From a checkpoint of a small mixture-of-experts model trained on Wikipedia.
Training: a variant of SOAP for the experts, 4073 steps.
Below are experts of layer 3 (counted from 0) of a mixture-of-experts language model. Rows are named router (the router's row for the expert), gate (a neuron's input weights, with its number), up (a neuron's input weights, with its number), down (a neuron's output weights, with its number) and show model dimensions 0-159. Each number is 128 + 32 x the weight over its row's rms, rounded and kept within 0 to 255.
After each expert's rows: "gets" lists some tokens that make up at least twice as much of what it gets as of all text. This comes from a sample of Wikipedia text that the model never trained on. Tokens count by the router's weight.

# expert 0
router [164 110 104 139  86 110 143 189 172  85 134 112 112 149 177 165 101  75 149 135 139 121 132  92 158 154  77 129 102 133 145 159 169 205 108 131 160 123 162  59 137 159 134 115 109 120 178  94 131 103  63  67 124  96  98 199 126 106  71 158 157 145 154 135 180 123 105 125  94 100 107 110 105 161 173 148 185 150 153 135 139 163 167  56 102 124 136 108 135 153 153 109  93 149 175 147 126 147 124  99 185  70 131 162  70  95 139  74  88  89 111 111 134  72 105 175  95 121 123  93 131 135 195 132  58  85 141 105 108 146 111 165  86 178 151 153 161 112 132 101 112  92  54 167 146 143 103  68 114 137  99 160  78 134 157 164 179 159 129 169]
gate6 [135 145 165 124 190 137 163 146 170 127 100 177  91 142 112 106 145 153  85 147  79 118 131 174 104 139  94 111 114 159 135 119 133 118 160 109 188 145 128  79 101  84 131 130 159 144 191 174 125  97 109 103 124  79 153  94 161 100 158 135 171 107 111  76 153  93 144 146 161 155 131 132 167 101 129 117 196 169  59 148  82 168 107  63 126 146 192  53 144  96 107 161 146 124 158 132  70 148 113 160  99  78 128 103  77 100  97 137 120  96 127 117  87  97 159 106 135 141 111  57 118 152 132 114  86  95  62  84  78 134 166  87 136 141 134 174 117  81 105 136 133 120 161 140 134 113  73 106 165 122 128 126 144 126 118 106  81 112  93 170]
up6 [100 101 166  57 124  85 181 169 117  57  99 160 130  93 150 139 104 105 186 138 121  83 112 173 139 140 104 192 113 135 116 103 131 127 163 116 170 122 167 128 190 109  98 148 145 142 114  64 110 125 133 102 139 187 133  85 108 146 109 114 136 182  77 150 184 176 107 155 153 137 139  92 180  91 152 110 125  66 174 100  35 162 152 173 156 146  81  94 129  81 121 132 122 108 139 136 134 136 174 182  89 107 162 143 129 150 136  80  65  96 105 154 148 124  56 107 150 144  96 135 114 159 103  76 101 173 111 138 145 147 144 153 134 111 147 139 132 176 173 134 142 166 200 154 150 128 106 149  98 131 147 170 135 144 123 126 146 120  88  79]
down6 [160  73 151 140  81 166 122  85 115 158 135  81 137 156 182 123 131 122 150 191 136 129 123 168  89 109 227 179  85 138 176 147 121  24 112 172 145 144  81 135 108 133 124 160 141 131 137 205 117 129 122 130  99  84 180 188 162 100 102 131 130 136 112 146 104 127 130 127  45  82 156 158 154 130  90 181 140 123 105 127 154 137 135 107 187 100 123  74 109 160 217 125  87 154 175 128 115 143 148 118  97 194 133 147 132 133 111 194 150 108 191 129 109  78 160 141 155 145 128 160 161 146 132 134 137 143 179 194 128 139  88 131 107 121 174 156 143 180 131 141 138  85  72 143  90 110 142 180 128  73 139  65 102 148 129 145 121 119 161 136]
gets: " and", ", and", " or", " and ", "s and", "s"

# expert 9
router [129  88 185 128 142 147 162  81 143 162 122  49 164 114  93 137 128 105 159 114 124 141  97 111 103 181 168 108 109 137  82  77  94 123 171 107 124 143 105  93 169 132 136 173  86 155 137  89 181 202 111 133  56 186 121  85 155 122 175 146  82 110 152 131  80 140 120 105 185 214 120 120 141 133 128 151 120  77 132 170 113 120  97 142 164 222 147 131 171 117 145 137 139 162 137 133 135 109 139 135  95  98 121  99 179 178 166 195 109 110  80 109 133 119 114 160 108 232 107 163 150 134 108  97  89  95  90 106 140 151  99 157 107 149 104 146  93  86 179 130 112 133 157 147 101 128 113 108 115  71 140 100 105 160  75 151 123  65 111 103]
gate0 [140 143  96 163 108  99 141 145 123 159 112 172 131 137 102 140 117 109 192 142 149  93 123 118 112 167 142  86 125  81 117  84 139 150  80 109 116 109  52 146 104 180 169 137 148 111  85 104  74 172 101  25 108 133 102 130  94  88  97 143 139 168 158 112  76 114 112 120  91 117 176 135 169 114 139 108 111 112  98 126 111 104 126  86 115 121  86 109 198 178 185 180 120 115 149 105 100 159 114 127  41  71 155 112 178  91 176 164 155 139 110 157 108 105 164 134 162  95 111 122 128 107 145  98 208 152 139 162 174 131 134 182 143 137 129  94 120  72 120 198 135 103 103 165 173 119 130 129 106 151 136  35  96 158 102 128 109 127  99 108]
up0 [156 114 133 103  93 171 138 158 146 189 121 104 138 137 145 185 154 105 116  97 111 116  59  68  91  94 144  56 158 114 178 145 108 132 170 168  90 190 109 158 181 128 156 127 142 121 137 132 179 167 130 125 193 155 159 150 169  67 129  56 184 137 119 149 161 169 123 128 135 138 175  81 116 123 110 139 161  93 134  90  52 173 146  84 111 151 128  78 199  79  93 136  87 145 101 144 162 185 121 134 157 123  93 141 103  92 118  84 112  55 130 163  91 156 140 161 151 132  71 148  90 135 140  96 124 193 138 154 120 107 102 160  98 151 132  52 115 117 129  92 164 128 169  68 111 123 123 155 115 115  97 199  98 168 124 122  99 105 134 177]
down0 [105 203 142 135 158 118 172  95 197 143 135 148 116 140 133 102 150 169 129 131 143  73 112 105 148 177 144 140 179 102  55 101 146 106 137 159 181 130 176 115  93  90 114 120  78  91 181  53 183  84 113 137 118 118  56 140 173 168 169 135  81 129 124 196 161  77 175 139 124 129 102 122 109 146 150 143 111 111 145  96 121 103 104 125 125 113 158 156 182 103 184 120 122  37 104 151 136 110 112 118 105 160 181 130 136 103 112 117 156 115  99 155 105 127 152 157 122  80 122 132 110 148 119 134 180 133 112 155  92 153 130 171 177 138 114 190 169  91 126 109 215 122  95 147 116 154 171 110 116 131 128  88 111 145  79 155 179 123 105  83]
gets: "\n\n", " of", "ic", "==", "\"", "==="

# expert 4
router [140 146 158 172  76 152 199 122 212 213  74 130 161 127 157 157  97 145  87 128  81 207 130 100 132 139  92 145 114 118 212 187  95 160 158 136 109 138  74 166 103 124 124 109 171 125 141 107  10 121  70 125 152 201 120 159 128 107 208 130 122  72 100 148  94  74 114 134 101 122 135  62 146 117  47 202 173 108 100 129 149 144 146 112 103 132 134 155 151  99 134 160  75 171 119  83  83 145 139 117  75 131  87 131 132  87 161 119  99 156 117 157  76 153 125 164 133 132 134 143 158 150  97 133 119 120  75  81 128 164 123 177 112 140  87 128 205  84 143 156 173 101 196 101  49 150 123 107 125 121 147 101 120 106 116 146  94 126  83 152]
gate0 [127  69 155 120  67 123 173 164 114  86 162 117 119 104  94 144 113 123  69 111  77 136 106 150 100  92 122 103 107 188  98 133 104 108 125 116 137 127 162 144  96 144 121  88 116 139 128  98 137 105  98  22 116 166  94 152 153 138 175  72 160 125 177 104  95 123 138  94 118 102  84 161 101  72  97 128  98  98  97 111 113 123 151 129 106 116 138 118 115  98 212 171 173 161 139 125 163 103 111 110 116 168 125 113 105 134 136 164  51  54 100  88 133 140  86 129  11  96 154 102 110 124 116 117 109  61 118 134 176 126 107  98  86 128 120 141 143 118 106 134 107 117 163 137 107 111 103  71 126 119 222  92  93 104 132 128 133 144  86 138]
up0 [108 127 166 169 114 138 118 134 105 120 137 130 116 113  92 148 130 110 109  74 120 116  47 150 123 144  75 115 134 116 100 115 118 144  93  99 146 106  55 103 118 138  92 147 174 128  81 134 138 143 107 195 136 142 135 107 136 114  92 180 115 132 127 116 139 150  99 146 106 118 177 153 105 197 159 169 143 130 117 105  61 118 131 148 146 123 142 133 142 133 145  99  95 156 143 136 109 171 144 118 126 113 118  80 181 111 108 146 161 116 136 113 121 179  94  63 155 194  96  79 120 116 162 184 110 110 165 106 139 148 116 140 163 107  71 150  90 162 125 169 133 150 110 105 115 135 151 120 138 109 116 165 214 155 176 137 170 142  92 121]
down0 [175 135 224  91  76 168  87 133 123 137 174 110 152 102 187  82 131 146 148 117 105  42 169 195  73 139 236 123 133 182 139  98 141 150 106 137  99 119 133  78  98 160 159 126 114 152 140 181 161 183 150 114 121 121 163 148 150 185 102 185  69 216 134  99 107 112  76  87  94  93 146 132 105  95  85 152 100 119 147 143 112 104 141 176 148 153 159 139  90  92 113 131 139 130 161 146  95 109 103 136 129 165 161 122 121 150  73 163 108 113  79 144 150 147 160 133 152 197 116 115 123  98 151 103  76 162 133 139 115 114  90 154 109 117 131 154 106 194 161 138 115 143 160 111 118  78 100 103 176 148 144 103 161 103 180 155 153 128 134 154]
gets: "\n", "\n\n", "ch", "b", "an", "n"

# expert 15
router [ 96 163 149 123 133 126 194 159 119  54 113 132 180  86 155  69 166  96  95 200 130 174 133 156 133 100 137  96  90 166 154 114  96 128 159 114 151 170 158 134 139  90 121 132 170 109 117 158  63 101 151 151 106 205 132 150 124 116  82  87  79 157 136 121 147 172 114 167 108 125 111 160 193 108 121 120 149  78 118 133 100 139 151 118 119 129 127 131 122 145  98 139 211  97 135 123 141 153 105 101 100  85 176 131 105 100 136  55 144 127 169 137 121 197 164 105 153 124 163 146 130 132 151 162  95 169  85  82 143  99 104 154 158  80 126 156 150 189 141  96 160 127 186  60 182 111 138 160  77 197  78 163 182  83  43  40  82 171 145  89]
gate6 [ 30 171 144 123 100 126 120 166  89 122  93 163 103 154 137 148 159 172 126 123 155  87 176 192 135 133  98 101 103 130 194  85 147 136 212 129 116 146 148 152 115 129 148 136 133 105 170  99 121 101  25  95  70 154 129 168  84  80 146 132 164 103 123  89 160 161 139 103 170 127 104 134 135 115 111 112  57  94 123 156 205 148 124  67 118 151 105 106 115 158 159 122 118 111 116 145  63 132 127 163 151 182 103 104 161 136 131 160 105 126  95  73 137 130 147 119 154 166 109 174 116 124 125 103 110 152  69 113 128 151 133 102  85 114  83 129  94 168 187  88 138 128  81  82 116  87 127  97  96  88 186 133 189 131 183 107 162  63 156 117]
up6 [126 171  73  77 134 119  98 131 140 127 135  77  91 139 177  98 185 123 176 114 127  76 116 144 130  95 124 100 135 139 135 136  85 169 130 162 132 144  73  87 152 132 131  98 137 160 118 130 129 122 177 134 136 117 101 102 158  65 115  62 114 112 143 183 121 110 200 168 125 127 131 131 156  97 137 165 137 104  98 168 124 185 166 104 102 204 133 158 109 158 113 145 122 139 120 163 108 108 143 122  53  79 152 188 113 120 162 156 106 162  90 167  84 105 106 172 127 128  96 103 154 133 107 179 181 154 114 144  81  81  91 165 125 151 182 166  67  86  96  72 119  93 101 127 176 112  83  63 106 118 145 126 135 159  95 112 151 103 121 144]
down6 [ 85  87 155  76 177 168 132 108 148  65  52 177 156 182 118 172 107 125 144 114  81 168 156 113 138 141 108 117 229 124 116 173  81 150  73 145 124 163 132 112  79 109 134 140 102 160 142 112 151 193 167 105 180  51 187 100 129 186 119 135 181 116 198 120 144 117 168  83 197 120  88 127 198 150 139 125 152 128 142 117 157 118 200 137 141 122  77 160  85  71 112  57  87 156 151 142 190 118 105 144 168 109 124 162 132 151 140 116 162  74  98 156 141 121 138 135  83 107 115 108 147 179 112  55 117  96 123 124 126 178 197 210 163 119 163  87  68 109  90 125 162 122  76 171 188 157  80 109 131 118  94 194 117 123  64 137 118 143 148  97]
gets: ".", "–", ":", "-", " ", " |"

# expert 8
router [161 184  81 149 136 122  43 143  54 115 116 136 108 130 140 135 172 131 128 148 140 111 147 116 104 135 165 182 147  93  84 105 139 122  91 118  89 107 142 149 137  85 150 121  81  77  72 144 169  97 183 120 109  63 184 102  92 170 145 150 166 106 184 115 159 173  97 139  94  90 128 185  91 141 126 140  60 213 157 135 150  76 115 153 103  92 128 151 139  89  98 100 119 107 153 129 153 118 119 138 116 149 130  98 102 146  83 152 160 160 157 149 179  71 121 140  76 141 153 149 124 162 161 124  81 126 140 112 127 127 196  68 124 114 141 163  87 152 114 111 146 155 107 157 145 102 101 141 119 166 100 180 136 154 111 165 112  72  68 131]
gate0 [175 157 143 136  72 203 129 116 103  55 133 122  88 124  85 123 136 169 114 123 111 189 210  45  97 146 124 128 163 109 136 158 115 110 116 122 152  69 112 138 189 129 129 118  77 139 118 138 136 153 135 228 167 111 123 104 175 134 209 154 118 116 183  99 118 106 138  56 120 122 174 147 122 185  93  60 111 152  77 120  72 104 188 139 104 164 128 151 154 187  93 119 127  90 113 156  90 132 122  81 138 137 100 107 168 138 133  77 173 137 115 164 156  93 120  73 123 165 156 122 135 162 136 144 141  41 167  96 116 151 157 119 178  99 129  72 145  94 176 173 125 159  28  92 153  87 103 125 104 136  57 133  90 122  76  67 117 149 143  99]
up0 [108  92  65  90 133  54  67  92 168 161 116 175 155 154 177 144 136 145 122  71 129 171 172 146 106 132 127 189 162 147 122 146  91 142 150 139 142 179 141 101 211 151 177 109  97 127 142 162 107  82 102 135 128 133 109 105 121 128  94 162 150  85 161 124 127 120  66  90 159  75  84 143 150 134  83 174 131 170  84 164 119 181 141  80 133 139 145 134 147 167 165 130  93 109 195 138 116 166 103 129 149 153 138 116  96 135 119 114  68 128 139 104 149 154 128 226 115 144 122  89 153  82 142 130 164  85  96 157  98 129  96 164  82 111 136  86 173 136 130 136  40  67 165 150  97 107  93 169  73 192 133  83 129 110 121 132 174 171 177 142]
down0 [149 132 125  60 129 107  70 133 143 159 122 146 109 176 116  81 165 146  75 106 126 157 159 170 117 101 103 104 149 101 124 132 134  81 160 120  96  86 145  82 188 113 132 104  80 122 152 175 152 147  97 125 141 143 111 129 143 121 188 153 100 112 140 135 108 113 181 164 171 134 118 143 144 101 159 137 124 130 150 108 124 109 124  95 175 113 114 160 119 176 118 177 147 104 130  84 125 147 167  99  95 190 133 104 125 159  59 123 164  75 186 117  64  48 134 160 170 146 162 134  96 175 115 102 121 204 129 212 103 140 132 145 126  85 202 153 163 113  96  98 137  93 133 155 125 116 126 167 140 156 126 162 173 131 148 142 147 141  46 119]
gets: " the", "'s", " of the", " a", " The", " in the"